config.yaml
d_model: 256
balance_bias: true
vocab_size: 2048
optimizer: "soap_variant"
lr: 0.00258
Below are experts of layer 3 (counted from 0) of a mixture-of-experts language model. Rows are named router (the router's row for the expert) and show model dimensions 0-255. Each number is 200 + 30 x the weight over its row's rms, rounded and kept within 0 to 999.
After each expert's rows: a language model's description of what the expert responds to; "comes before" lists some tokens at least twice as common just after its tokens as in all text. This comes from a sample of Wikipedia text that the model never trained on. Tokens count by the router's weight.

# expert 9
router,195,136,208,216,231,185,234,186,258,201,165,223,213,212,186,182,157,206,233,232,179,205,209,219,172,252,220,225,174,195,205,148,169,229,163,179,165,259,248,225,169,221,172,170,175,184,246,222,237,176,285,256,223,174,243,181,123,213,163,196,183,230,231,204,155,202,271,175,207,231,206,175,209,224,212,190,193,150,167,185,173,207,207,156,163,217,196,168,249,231,220,201,197,182,187,219,166,162,267,188,226,247,179,143,190,242,188,127,183,230,191,252,152,236,181,207,147,168,220,220,167,195,180,221,191,229,199,194,204,240,213,191,197,227,152,201,230,230,202,167,217,184,195,186,280,174,198,196,163,194,227,225,227,178,202,195,218,143,181,227,192,197,157,228,202,216,165,150,193,179,189,231,194,190,233,218,221,214,218,178,182,230,183,167,257,160,252,143,200,162,156,230,211,220,184,188,184,186,178,177,154,253,221,200,195,183,241,157,185,207,240,132,169,193,218,192,187,221,200,226,172,183,232,226,248,200,201,251,181,181,197,185,196,222,194,229,212,203,166,177,214,216,229,207,200,178,155,157,173,278,200,171,181,191,175,187
Word pieces containing v, such as iv in Thanksgiving and civil, vi in Soviet and Alvin, plus the word football.
comes before: "ing", "ation", "il", "able", "ity", "ative"

# expert 53
router,194,172,196,228,228,180,239,178,226,209,158,207,226,224,174,231,186,211,199,212,210,182,201,264,166,209,212,229,166,221,197,151,145,185,191,202,178,258,205,238,193,220,110,192,194,156,167,238,165,209,243,263,252,185,260,229,168,237,196,251,192,217,242,208,192,208,242,159,187,218,175,159,189,238,171,218,145,151,232,137,173,156,180,196,215,187,184,196,216,190,187,207,218,190,193,216,232,194,289,190,244,220,192,184,159,228,201,163,157,217,184,233,164,166,191,207,184,209,224,206,209,197,167,198,183,243,174,177,196,239,219,204,228,182,155,176,186,231,182,147,196,150,186,149,260,205,181,192,159,198,203,205,202,163,213,225,198,132,188,217,187,201,203,222,236,237,198,137,170,204,143,221,193,182,211,210,227,169,210,171,185,226,185,209,211,208,233,136,205,204,173,195,212,218,204,200,224,183,174,184,188,259,207,203,206,200,229,173,102,198,255,109,151,200,202,200,205,218,216,261,140,192,163,226,209,176,226,194,188,142,190,168,196,214,233,189,239,198,159,204,227,244,235,199,215,217,174,206,156,233,164,178,173,178,209,219
The word as after played or known, plus than, called, named and become, as in played as a striker, more than.
comes before: " a", " well", " the", "s", "k", " \""

# expert 32
router,197,156,207,239,223,199,246,197,223,224,161,197,215,224,227,182,167,214,251,235,178,171,267,210,154,221,243,191,165,216,226,196,174,210,160,186,176,212,192,217,153,216,109,182,202,141,224,271,185,191,275,223,197,200,240,239,200,226,188,230,207,220,292,224,195,219,257,190,179,226,190,216,245,191,194,217,176,150,204,122,192,188,179,185,197,195,197,204,230,197,209,213,274,239,171,211,221,160,293,197,210,227,201,189,187,224,202,133,144,194,185,227,157,184,171,195,174,227,194,215,189,179,140,234,188,227,194,152,213,207,241,164,206,177,158,207,206,251,211,191,236,167,186,176,225,192,202,209,186,247,231,188,252,143,211,225,213,145,191,204,192,170,179,223,202,215,194,204,212,181,132,194,163,213,227,235,258,244,203,194,196,259,210,200,192,221,200,175,186,192,191,192,188,246,177,214,202,190,159,151,184,271,192,216,201,183,236,162,125,220,214,132,164,181,199,204,212,216,170,262,184,187,189,182,242,203,187,208,196,199,192,193,185,194,196,221,177,199,170,201,211,228,220,244,179,167,170,202,151,197,194,171,201,171,206,175
Common nouns after the that head names or groups, such as University, city, population, country, government, League, species.
comes before: " of", ".", ",", "'", " in", " was"

# expert 30
router,222,136,192,229,225,199,237,201,266,170,196,212,244,223,201,183,134,191,249,215,219,189,189,200,198,222,235,198,155,202,195,160,147,186,202,198,158,245,233,227,195,232,120,221,162,174,214,192,158,212,298,253,207,163,197,239,161,232,155,198,203,217,246,216,196,196,248,190,219,231,180,172,224,230,169,236,161,129,208,185,199,203,211,187,194,172,201,205,214,253,197,170,257,176,175,200,241,193,261,203,208,213,187,197,166,218,221,141,174,202,161,219,186,210,179,167,188,187,191,215,204,200,163,199,204,229,188,215,229,272,236,190,222,224,140,215,198,201,205,182,241,134,164,161,256,199,212,183,206,234,227,221,230,148,245,219,165,164,179,209,165,170,155,228,228,215,173,142,207,159,166,222,175,234,222,245,216,219,180,178,166,237,204,212,242,184,225,142,210,185,214,227,221,212,182,169,207,161,185,192,154,243,204,204,203,197,237,195,191,192,251,136,167,188,199,196,198,224,165,196,162,193,220,218,245,201,215,238,117,163,176,188,201,187,244,232,211,161,176,164,211,237,177,181,197,210,156,188,170,213,174,188,175,178,223,186
The letter s as a piece inside longer words, e.g. pen-s-ion, ver-s-us, clas-s-ification, p-s-ychosis, ri-s-ks.
comes before: "ion", "s", "is", "es", "ide", "ive"

# expert 34
router,178,167,184,220,223,212,234,195,200,194,161,237,231,188,216,178,134,204,271,227,214,189,211,220,199,229,247,215,154,192,237,192,190,200,157,198,173,239,239,232,195,197,163,191,197,176,213,218,197,184,304,218,175,200,231,256,180,210,163,222,176,181,318,201,144,192,241,199,208,243,187,194,252,218,196,274,175,157,144,179,179,169,174,177,143,215,209,195,194,219,169,208,248,173,207,202,197,178,295,187,198,225,190,165,189,219,196,115,193,209,185,231,205,159,164,174,167,196,192,199,194,189,186,215,191,246,160,202,230,208,226,207,220,232,153,189,213,209,193,204,217,141,176,179,227,212,204,207,144,268,214,200,278,148,170,235,198,188,193,220,198,190,145,247,209,195,177,137,225,185,202,228,201,201,251,195,207,229,219,203,209,241,195,209,232,202,205,146,208,187,182,213,225,223,242,202,219,172,175,179,174,249,196,194,234,221,229,187,107,212,216,137,166,174,217,199,189,242,165,242,196,234,182,187,223,215,218,193,189,194,189,191,186,208,187,212,209,193,178,193,208,215,220,230,207,164,154,162,147,190,181,215,200,190,180,206
Noun-ending suffixes completing abstract nouns, such as involve-ment, aer-ation, specific-ity, fin-ance, plus whole nouns like development, education.
comes before: " of", ".", ",", " and", " in", " to"

# expert 16
router,189,202,177,191,184,153,260,194,224,184,150,255,193,221,217,246,162,160,230,249,184,143,225,192,195,203,245,214,175,205,202,178,167,235,178,226,156,253,210,220,179,243,179,204,152,141,177,199,207,208,305,233,200,172,245,247,199,228,160,231,162,222,235,231,189,170,230,181,177,212,217,170,207,188,216,202,187,144,174,132,169,183,173,190,247,184,228,180,220,264,186,219,227,196,202,202,216,164,269,207,196,222,183,130,171,233,220,131,180,210,200,248,176,192,189,227,173,195,182,185,204,220,149,194,208,223,193,164,216,270,224,211,214,218,141,200,184,187,181,195,268,163,186,151,288,209,204,248,172,277,188,208,222,199,200,227,150,146,178,191,206,196,211,215,201,177,182,179,188,166,196,224,216,185,255,189,239,210,183,205,223,233,173,199,258,201,220,182,218,168,172,201,223,219,178,192,210,188,170,175,187,226,166,228,201,222,247,176,140,198,261,143,145,208,196,191,201,235,168,208,166,193,192,221,207,208,188,210,176,168,184,191,215,242,234,215,211,187,196,213,243,230,193,209,184,186,142,199,175,196,173,193,176,187,190,221
Line breaks ending a paragraph or heading, which begin a new paragraph (The, In) or follow == section headings ==.
comes before: "\n", "==", "The", "In", "===", "-"

# expert 15
router,223,165,218,206,172,214,229,195,191,210,156,218,219,221,198,171,164,206,208,244,190,186,218,220,168,240,213,183,163,194,231,179,160,216,121,198,179,221,210,214,158,201,125,201,194,143,206,228,173,229,299,221,221,220,264,238,143,241,189,224,203,195,257,241,145,222,295,185,187,194,190,190,198,198,197,224,192,161,165,156,191,197,173,179,177,200,202,170,206,202,215,186,205,201,196,178,193,165,283,170,246,242,198,181,154,221,218,167,143,188,193,251,176,188,183,173,173,204,216,163,202,171,135,191,218,225,180,177,220,225,236,221,190,202,127,217,195,229,174,193,189,127,206,180,249,195,182,190,164,237,193,232,285,166,179,222,211,166,221,167,173,174,201,213,225,198,212,125,223,227,191,218,188,184,237,210,232,247,175,220,197,249,186,230,206,185,205,157,231,211,210,187,190,208,219,205,197,188,136,176,195,219,199,188,219,192,250,183,149,194,229,147,124,174,188,193,180,225,174,230,147,197,194,250,214,193,189,199,121,150,219,211,215,199,207,222,196,192,174,219,218,203,180,176,197,190,164,196,166,186,217,183,191,174,241,202
Endings of English surnames and place names such as -son, -ton, -ell, -ley, -ford, plus whole names like Scott, Smith, Green.
comes before: ",", " |", "'", " (", "ton", " County"

# expert 41
router,149,193,200,227,222,174,228,208,289,214,172,189,209,192,196,175,195,179,228,227,183,201,200,196,179,239,216,194,147,199,226,186,158,194,138,214,145,262,216,239,192,205,162,186,154,117,192,258,206,181,273,241,185,199,247,237,127,246,173,205,183,205,261,209,184,193,238,172,185,221,190,154,199,205,192,227,185,103,179,118,182,171,183,183,201,167,212,182,227,235,200,189,257,188,169,197,208,178,255,206,198,231,169,165,167,198,196,143,152,175,210,253,201,185,205,156,176,205,228,155,186,200,171,196,216,249,189,162,198,236,220,231,233,218,216,206,225,252,202,193,224,140,215,157,246,171,181,199,153,234,198,183,258,150,235,206,182,179,202,194,205,178,176,222,227,246,186,130,211,202,183,197,193,164,230,226,215,227,192,208,184,230,162,186,216,200,241,135,204,179,234,209,229,190,217,196,203,192,162,158,219,240,171,218,213,177,245,154,147,203,225,153,188,190,201,202,170,208,165,205,179,213,201,239,214,225,181,211,149,175,164,206,209,220,185,225,217,184,169,209,195,174,202,235,204,170,168,179,160,216,200,193,198,177,216,240
Early letters of surnames and initials, especially after Mc, Sch or a single capital, as in McDermott, McLeish, J. Jr., Stalin.
comes before: ".", "n", "son", "re", "y", "r"

# expert 54
router,154,136,189,202,221,187,243,206,226,203,144,237,221,215,173,180,165,185,227,227,213,213,257,223,165,206,212,190,167,216,242,199,167,195,192,188,182,213,180,218,211,219,156,194,171,144,177,210,193,215,257,263,195,195,268,238,184,244,161,232,208,215,228,182,177,226,246,174,181,249,203,190,240,190,168,208,181,107,163,148,172,196,201,180,178,209,184,165,222,201,165,178,253,200,188,221,239,153,286,200,214,211,160,153,175,236,171,141,195,206,164,242,187,199,193,192,173,165,240,164,190,216,151,206,211,244,171,180,214,236,236,230,232,214,152,191,198,222,180,180,226,176,198,162,277,221,182,204,200,231,207,204,261,144,206,215,177,154,191,194,164,182,162,209,219,168,205,156,196,234,154,226,224,211,211,215,215,225,186,221,193,212,206,240,222,186,227,162,180,183,216,181,206,241,254,193,214,165,181,172,188,241,211,207,212,193,213,210,155,211,248,121,140,216,224,185,202,202,169,219,181,198,228,258,267,187,193,239,148,186,196,219,190,175,173,227,206,217,171,161,228,212,211,224,229,161,170,197,151,242,189,168,155,168,215,200
Line breaks and pipes that begin table rows, and slashes or ampersands between paired names or career stats, e.g. Kontinen / Nieminen.
comes before: "|", " |", " 2", " 4", " 3", " 5"

# expert 55
router,156,128,215,226,241,195,238,201,262,179,175,188,191,221,217,188,151,204,238,199,201,168,216,212,155,217,255,212,153,210,217,182,185,204,171,209,145,243,215,210,184,206,142,199,175,177,221,203,182,195,288,264,208,187,243,246,185,250,177,216,218,153,261,211,173,184,248,174,192,213,213,211,216,229,166,208,178,128,187,151,189,162,189,183,166,195,232,176,191,235,201,181,213,180,145,194,214,173,305,194,213,224,192,180,161,226,189,125,138,218,185,254,171,205,159,189,166,218,217,184,177,169,177,231,190,255,211,190,217,258,224,208,239,223,151,180,204,216,157,192,259,148,166,143,252,227,203,218,166,283,201,196,239,181,207,249,193,184,193,204,186,165,167,216,210,187,198,141,208,193,175,195,210,194,248,235,235,219,203,195,196,213,207,210,227,173,203,153,216,211,187,201,211,236,204,228,214,175,176,183,191,220,198,196,230,198,253,204,156,216,220,143,198,177,221,218,191,246,176,249,155,194,195,239,222,204,197,204,180,161,199,195,192,213,212,199,226,174,159,224,216,218,207,199,198,172,168,217,180,261,178,162,194,165,186,171
Plural suffixes s, es, ies and words like years, people, children, as in tack|les, area|s, and 5 years ago.
comes before: ".", ",", " and", " in", " of", " were"

# expert 5
router,159,212,174,229,160,194,245,194,192,165,182,206,222,213,173,174,148,183,210,214,195,218,205,235,154,228,269,177,153,194,209,164,144,209,162,211,124,236,265,196,208,253,170,160,188,186,216,252,155,190,227,245,212,162,219,249,164,220,180,205,167,188,276,218,143,213,272,209,243,222,193,204,198,213,194,218,157,181,171,160,195,219,173,186,226,154,240,190,221,217,185,171,253,212,196,197,218,167,338,200,202,265,163,153,161,226,211,169,156,198,171,222,199,185,180,162,173,197,180,230,229,204,152,197,198,264,183,221,224,205,254,172,197,196,147,201,214,213,189,197,203,152,212,187,258,183,193,181,193,219,205,179,254,186,235,198,183,111,251,195,204,181,191,239,237,202,174,136,194,203,170,222,191,167,233,225,217,200,207,189,204,203,212,222,218,219,214,149,188,181,202,165,179,214,217,192,196,184,176,145,193,233,222,210,176,203,230,169,180,196,233,198,176,211,225,191,201,241,197,178,133,204,202,230,218,229,221,202,181,180,205,202,182,213,210,195,229,187,168,212,227,220,207,201,199,172,131,205,187,247,172,183,216,194,246,195
The preposition from before dates, places or sources, plus due, back, return, addition, and word pieces like acc-or-dance, a-way.
comes before: " to", " the", "|", "ing", "ed", " 19"

# expert 60
router,187,146,198,178,221,150,282,175,198,194,216,232,226,218,180,182,208,203,197,215,242,141,213,181,150,227,234,241,160,202,201,198,170,234,199,195,170,237,201,260,185,217,139,174,160,175,197,234,203,208,279,196,194,202,248,242,199,227,195,194,194,249,244,230,139,165,278,195,198,202,183,193,190,213,205,262,174,107,192,171,181,195,186,188,226,190,184,153,238,227,180,211,265,195,165,187,244,171,223,206,204,184,178,160,182,200,212,113,193,154,170,243,172,126,194,210,166,206,241,193,209,179,173,225,176,239,183,174,234,243,216,203,215,191,154,198,205,238,179,187,248,170,188,179,250,190,178,201,202,218,213,189,243,177,171,213,192,155,207,191,182,169,196,214,207,204,194,135,210,211,204,205,174,207,242,198,233,260,203,229,189,247,211,173,176,189,209,152,193,187,207,199,224,208,212,171,192,157,181,149,154,263,179,219,177,177,240,228,183,220,234,161,146,170,198,204,203,232,172,211,181,198,214,226,227,180,219,182,116,174,182,205,185,243,226,228,198,197,188,168,208,213,232,209,183,180,176,193,132,245,195,162,180,170,222,195
Line breaks ending infobox and list items, such as "Location within Iran", population totals, club career entries, before the next hyphen.
comes before: "-", "|", "\n", "=", "Personal", "S"

# expert 22
router,154,194,202,171,197,153,231,222,254,202,197,237,192,202,152,180,189,167,259,208,232,208,236,214,142,210,236,208,185,180,178,182,187,207,181,213,166,288,234,212,188,205,122,172,195,163,194,228,214,183,259,215,219,168,282,253,138,220,207,198,175,195,322,239,177,183,273,173,193,220,215,199,227,216,192,205,179,152,195,143,194,193,213,184,202,166,193,178,222,223,190,214,254,181,168,194,240,150,277,219,182,250,168,182,178,231,194,114,136,157,191,201,206,177,166,181,181,212,208,191,186,198,179,253,197,219,184,169,206,232,228,203,208,211,179,216,194,212,184,180,239,200,183,193,251,193,193,234,174,209,184,190,228,154,198,186,169,166,203,222,198,201,172,230,176,204,196,146,215,188,215,212,213,192,239,213,228,208,184,173,156,284,195,228,247,177,219,151,205,184,191,185,221,242,233,216,204,185,211,126,208,226,218,185,175,209,236,165,162,212,245,164,176,178,176,208,218,225,177,209,175,192,204,222,250,228,208,217,163,169,197,252,155,237,236,230,211,164,183,207,225,229,185,193,185,166,202,185,200,218,200,198,174,163,210,194
Word-internal pieces, mostly w and ow, row, lo, est, as in other-w-ise, a-w-kward, Ho-w, business-w-oman.
comes before: "n", "er", "th", "y", "or", "k"

# expert 44
router,178,193,179,209,212,216,268,183,227,191,181,258,218,256,225,167,150,210,248,193,182,171,238,199,160,230,237,191,157,184,205,193,181,204,192,191,156,242,229,196,171,198,142,201,182,185,166,262,165,200,243,243,184,173,278,248,144,257,178,201,197,234,207,245,163,217,250,188,212,198,187,182,208,215,192,235,167,90,166,182,212,184,218,191,195,206,195,169,214,210,194,157,225,177,173,204,225,160,258,180,223,230,178,177,159,198,206,117,166,194,191,244,169,180,197,169,182,186,172,204,189,207,176,231,188,230,208,173,247,201,202,222,221,206,182,218,197,200,186,191,244,110,171,175,266,215,174,242,174,278,208,209,268,146,221,206,231,206,189,217,185,200,147,231,192,199,172,150,207,209,198,192,202,206,245,230,197,258,207,202,172,222,176,218,261,187,221,153,233,199,192,206,245,212,218,205,197,179,154,157,197,245,187,243,209,197,240,164,137,207,237,167,174,179,228,184,193,249,178,250,179,226,199,225,215,214,173,205,153,195,194,205,208,221,216,203,223,173,168,195,229,231,213,190,202,190,220,192,164,170,174,191,204,167,213,223
Single digits in tables, scores and times, and ordinal pieces or words, such as 3-rd, 7-th, Secon-d, First, second.
comes before: " |", ".", ",", "–0", "–1", " century"

# expert 18
router,186,161,218,225,206,196,243,220,215,238,160,229,203,192,226,177,182,193,259,216,216,161,231,178,167,204,218,217,175,203,220,200,154,238,189,189,173,261,191,212,199,192,170,200,200,183,175,249,153,209,295,252,209,190,255,239,170,245,193,197,217,193,311,234,166,223,268,171,187,203,190,179,237,219,175,226,177,142,161,166,199,213,171,195,205,182,204,170,221,229,217,206,206,197,187,214,229,180,249,187,194,239,159,192,158,247,191,163,160,163,186,238,211,197,163,183,174,184,209,216,200,206,173,201,231,253,203,149,225,245,215,206,211,219,148,213,215,244,180,208,226,135,170,156,239,210,172,181,160,233,198,212,269,127,192,213,192,118,216,210,169,180,168,221,219,223,182,117,200,191,164,218,184,174,220,230,227,244,173,211,197,238,183,244,198,167,204,142,193,175,208,218,216,228,214,211,196,183,191,203,174,233,173,207,228,184,247,208,145,216,238,152,164,161,197,191,209,211,169,213,167,233,215,260,219,210,236,226,177,174,191,173,200,208,239,222,205,180,181,202,241,212,197,209,172,182,161,184,154,215,180,166,161,179,167,163
Final pieces of proper names such as plural s in team names, and place suffixes like County, shire, ville, burg, ford.
comes before: ",", " |", " (", ".", " and", "'"

# expert 0
router,183,182,205,230,190,197,256,205,204,188,167,198,199,241,210,203,157,205,253,178,186,166,226,186,197,207,225,197,190,174,182,188,164,189,177,187,169,256,205,229,202,205,109,195,172,128,212,268,209,207,249,237,181,171,209,193,175,239,188,227,181,206,226,189,178,193,244,183,248,282,205,163,197,203,182,264,177,162,208,111,192,205,217,198,258,220,190,186,199,232,214,171,244,193,180,203,198,182,325,198,202,268,151,184,193,248,214,102,198,189,185,226,207,206,176,207,192,209,207,216,206,188,154,223,199,236,202,162,235,252,210,186,201,234,167,215,206,237,176,185,218,157,210,169,275,225,158,190,177,250,173,203,263,157,202,198,215,182,185,214,212,164,201,223,215,226,212,160,198,171,182,216,206,211,208,193,250,235,203,159,156,252,194,210,248,177,197,174,226,198,156,210,214,184,189,202,236,174,163,163,181,236,182,207,209,185,204,194,114,198,246,151,153,215,220,197,207,211,184,203,158,175,181,201,211,214,215,211,138,194,199,185,170,209,182,223,233,156,172,186,216,216,194,201,226,179,165,194,148,230,192,196,203,169,203,225
Pipe separators between cells in wiki tables, plus equals signs opening article titles after infoboxes, and colons or semicolons in lists.
comes before: " ", " 1", " 2", " 3", " 0", " E"

# expert 26
router,197,201,188,185,206,158,249,199,286,198,194,217,234,219,167,175,192,184,255,238,185,186,218,236,197,220,270,192,186,217,200,202,200,180,134,211,139,243,226,222,180,207,157,195,215,173,187,251,185,206,249,267,196,206,225,253,118,242,187,206,195,196,240,228,173,191,247,160,176,186,204,216,211,205,169,231,172,144,185,101,196,218,184,182,162,150,176,194,225,236,167,208,247,206,174,203,248,178,244,191,243,223,195,152,165,175,175,160,172,174,169,242,174,184,186,187,202,173,215,201,200,163,174,193,209,254,171,194,230,210,225,181,216,201,198,186,192,249,200,196,214,157,204,146,257,174,177,211,203,218,211,176,241,160,169,229,219,141,244,209,167,169,217,249,217,170,206,169,238,166,165,194,212,198,248,219,230,223,182,210,197,249,221,203,193,177,201,159,252,192,217,193,233,189,219,200,165,183,165,150,177,247,171,189,241,193,254,189,110,184,209,163,177,191,204,218,190,218,179,231,165,190,191,224,205,192,205,226,117,158,188,171,207,211,186,217,187,168,180,197,220,241,181,220,191,154,182,185,170,197,211,158,187,157,181,198
Quantifiers and number words or pieces, such as no, two, many, several, million, thousands, and large-number endings like 000.
comes before: " ", " |", " years", " of", " than", "th"

# expert 29
router,194,165,229,227,194,182,240,178,236,184,208,225,202,225,204,202,177,165,223,237,192,178,225,222,179,202,225,202,210,198,187,162,156,203,178,175,157,214,225,185,167,233,175,165,185,165,228,247,170,226,266,245,239,194,252,219,117,246,204,229,196,167,252,205,162,184,261,154,192,212,213,191,193,199,158,280,172,98,186,144,221,198,170,180,165,202,197,202,227,211,191,186,269,166,177,222,253,163,277,208,208,227,190,180,183,194,199,172,194,198,150,265,194,199,167,216,180,185,199,172,183,203,172,209,198,219,185,163,226,195,204,212,222,207,156,181,185,240,191,195,206,181,192,201,284,216,179,212,194,250,207,189,269,180,208,250,221,158,179,236,160,175,185,217,199,191,180,185,200,200,175,214,198,218,226,225,250,225,207,196,164,272,201,210,228,178,214,157,230,194,225,205,239,204,226,203,225,186,178,169,206,250,195,190,216,182,238,214,113,211,219,147,189,180,211,186,185,244,184,234,156,198,218,193,206,184,214,236,148,133,224,165,211,180,173,229,205,215,167,234,197,214,216,195,206,161,171,188,150,211,172,141,172,159,242,174
Semicolons, commas, pipes and year digits in structured lists and tables, especially chemical infoboxes, taxonomy entries (Species, Genus) and sports tables.
comes before: "\n", ")", ";", "–20", " (", "–19"

# expert 42
router,176,167,225,229,206,189,243,160,242,196,188,228,217,204,204,206,164,200,248,229,214,161,225,216,156,208,247,190,189,192,216,194,166,221,178,204,153,225,203,219,203,209,140,170,165,200,214,227,206,220,259,196,221,188,262,220,181,236,151,243,177,193,237,216,159,227,265,192,210,209,190,212,213,189,182,219,178,99,193,127,210,174,180,176,228,181,206,180,276,199,192,206,252,204,171,209,239,157,273,210,216,226,169,150,162,191,193,101,152,189,179,241,195,189,187,210,178,197,217,221,185,159,192,208,188,225,204,151,225,210,239,210,222,193,174,189,227,226,185,219,193,142,190,151,260,191,217,211,184,261,166,210,276,118,202,232,187,171,216,219,153,198,193,225,190,222,219,162,192,197,157,228,193,204,247,225,260,208,205,205,221,248,180,221,194,173,230,132,199,176,192,195,228,196,214,209,199,189,215,122,178,265,175,220,206,197,227,215,110,201,193,157,120,178,207,200,201,220,196,206,168,232,197,219,228,194,209,208,190,201,206,189,211,186,178,205,236,218,203,196,193,228,205,180,210,168,164,207,164,202,194,182,164,193,227,187
Opening parentheses, years and year pieces in date ranges like (1941–1949) or (2005), plus disambiguations such as (footballer, born 1982).
comes before: ")", "–20", ").", "),", "20", "–19"

# expert 14
router,165,180,213,245,222,172,223,188,247,219,206,233,223,196,222,196,179,190,218,240,163,203,207,184,178,210,227,202,177,203,202,205,192,193,183,191,150,233,215,241,201,219,160,178,171,162,209,217,184,229,316,213,215,182,276,214,109,245,191,182,196,226,289,194,189,192,252,193,189,165,180,204,206,210,215,220,179,109,203,137,212,211,192,178,222,210,184,192,221,229,243,183,229,211,168,210,233,153,291,189,213,255,158,155,147,244,218,125,180,242,152,220,173,205,190,212,183,215,200,175,206,232,187,190,172,240,198,218,202,273,245,212,224,223,155,210,201,220,179,222,212,118,156,171,234,185,164,229,168,231,215,212,248,173,205,218,212,169,201,195,150,199,198,209,187,165,178,147,212,199,197,208,213,185,225,202,242,232,225,181,201,246,184,216,214,203,217,176,224,193,198,212,215,224,234,180,187,178,163,137,197,265,187,201,243,193,247,170,167,212,220,151,175,172,200,218,196,215,162,229,164,212,214,216,230,200,195,186,145,195,178,234,210,195,224,202,232,156,164,180,228,227,218,168,209,167,194,198,155,207,175,174,184,179,216,203
Word-internal pieces, especially th after Ca or Car, inside names and words, such as Ca-th-olic, Car-th-age, Vikrama-d-itya.
comes before: "an", "ic", "ian", "a", "ia", "o"

# expert 56
router,201,160,186,210,209,161,259,190,228,200,196,212,236,221,226,183,171,216,220,230,181,204,205,199,138,223,198,213,191,204,182,178,210,179,169,190,193,276,196,250,227,172,136,204,194,162,227,230,173,195,219,238,217,180,271,273,163,292,175,205,202,227,262,223,178,195,243,165,191,195,185,172,217,219,170,212,198,176,195,147,187,196,187,159,201,216,193,187,213,243,216,181,256,176,174,212,241,168,274,171,249,216,212,176,191,231,190,147,177,187,190,239,188,211,199,213,160,155,206,239,208,196,184,203,178,221,194,155,204,205,197,176,222,211,166,207,204,199,196,196,235,130,192,173,308,218,198,211,144,232,174,222,234,154,209,233,186,168,202,211,182,200,158,205,223,197,185,186,207,180,181,181,201,183,247,246,198,211,209,186,168,237,175,198,203,211,215,125,214,172,202,232,225,266,203,205,214,192,181,135,166,218,176,201,254,215,208,156,100,199,218,165,165,170,203,220,184,179,168,195,141,200,233,248,217,188,189,215,176,229,183,212,182,191,208,198,206,144,168,198,204,257,177,239,211,148,184,201,136,205,188,175,161,165,174,201
Words opening sentences or clauses, such as The at paragraph start, that, which, where, when, This, However.
comes before: " ", " the", " he", "y", " it", " she"

# expert 17
router,170,149,218,191,180,169,229,183,230,186,141,242,211,219,194,186,140,185,236,220,194,169,236,173,193,212,259,208,153,193,212,185,194,211,182,199,173,253,193,195,202,215,166,184,198,157,220,268,180,162,306,220,188,187,283,264,145,242,168,223,189,195,273,177,189,186,246,150,216,214,212,198,230,233,183,243,193,170,225,121,228,198,187,170,160,189,190,158,227,205,192,190,219,200,177,186,262,155,280,207,239,219,187,142,189,218,173,175,172,208,159,241,190,191,200,216,171,179,225,243,210,174,171,209,195,236,186,155,244,213,207,184,212,215,136,183,190,244,172,200,206,169,176,174,231,214,213,195,212,247,222,203,251,177,188,219,184,156,197,200,164,204,188,222,199,204,181,161,214,190,188,211,193,186,239,223,216,228,167,195,223,249,193,211,218,226,228,151,221,182,205,221,234,209,196,194,189,181,190,179,195,235,186,189,208,186,248,168,72,223,240,172,153,179,196,212,206,214,185,261,191,210,197,251,221,206,221,204,179,147,183,181,207,199,194,202,235,220,172,208,221,223,201,214,178,196,153,199,150,185,215,149,184,200,219,189
Final syllables of non-English personal and place names, often vowel endings like a, ra, ta, ka, iya, ā, in Spanish, Slavic, Turkish or Indian names.
comes before: ",", " |", " (", " and", "z", " de"

# expert 23
router,167,142,195,203,195,212,252,194,234,197,182,211,242,211,190,158,144,175,263,256,197,205,236,201,186,199,240,210,204,221,203,180,196,201,151,187,146,232,250,211,180,207,145,234,175,184,226,238,193,193,272,202,210,197,273,264,173,210,168,213,209,219,272,190,173,190,260,191,219,247,169,164,219,218,199,287,193,124,190,96,192,175,193,213,171,152,205,181,217,185,192,205,216,215,175,196,251,172,294,182,221,257,211,198,166,195,191,132,180,183,180,239,176,198,170,226,150,185,217,193,190,224,169,206,220,232,188,188,193,197,213,196,189,195,194,213,216,203,194,199,217,120,215,170,231,236,182,201,189,238,229,188,253,179,208,228,189,134,208,197,165,171,145,212,229,184,200,127,196,196,159,201,192,189,247,222,223,237,195,198,206,205,212,214,216,217,223,168,197,188,186,208,213,243,193,195,188,188,174,133,171,240,217,218,217,162,208,196,153,198,232,157,150,203,188,220,188,229,177,260,128,208,184,210,182,213,190,191,187,177,187,224,203,225,189,210,207,174,174,196,211,203,213,200,174,176,171,170,196,271,191,197,193,168,187,186
Periods, colons, question marks and closing quotes that end a sentence or list item, usually followed by a line break or a capitalized word.
comes before: "\n", " The", " In", " He", " It", " This"

# expert 37
router,178,183,186,194,174,158,236,181,231,186,187,228,212,227,183,210,175,209,248,234,176,171,236,189,180,218,229,201,167,207,195,212,185,218,121,179,173,224,220,186,195,252,146,211,154,158,212,227,201,184,249,219,181,194,223,239,158,247,191,245,173,225,261,218,200,204,217,178,193,232,194,191,227,193,193,216,173,118,168,164,201,203,202,177,191,175,205,154,236,238,195,183,264,203,156,207,214,134,287,201,219,225,185,170,155,206,208,125,194,253,165,206,182,220,172,201,131,156,189,219,186,190,138,171,196,223,216,175,178,234,189,208,237,242,169,227,203,190,152,194,205,155,193,168,238,200,234,182,179,236,226,227,245,148,215,238,170,164,232,221,217,184,159,224,184,190,171,147,204,176,183,204,191,211,231,241,243,223,174,184,189,230,223,204,262,207,237,162,216,177,177,206,227,174,228,212,174,185,200,136,167,254,180,178,209,219,226,138,161,204,242,154,154,148,200,215,219,218,204,239,145,231,186,197,226,190,206,204,177,187,172,164,223,207,196,224,174,175,172,199,239,229,192,174,196,169,162,243,149,221,183,163,173,157,232,180
Pipe separators, signs and numbers inside stats tables, like +7 and 0 |, plus suffix pieces ic, tic, ric and cell.
comes before: " |", " 0", "ip", "al", " 1", " —"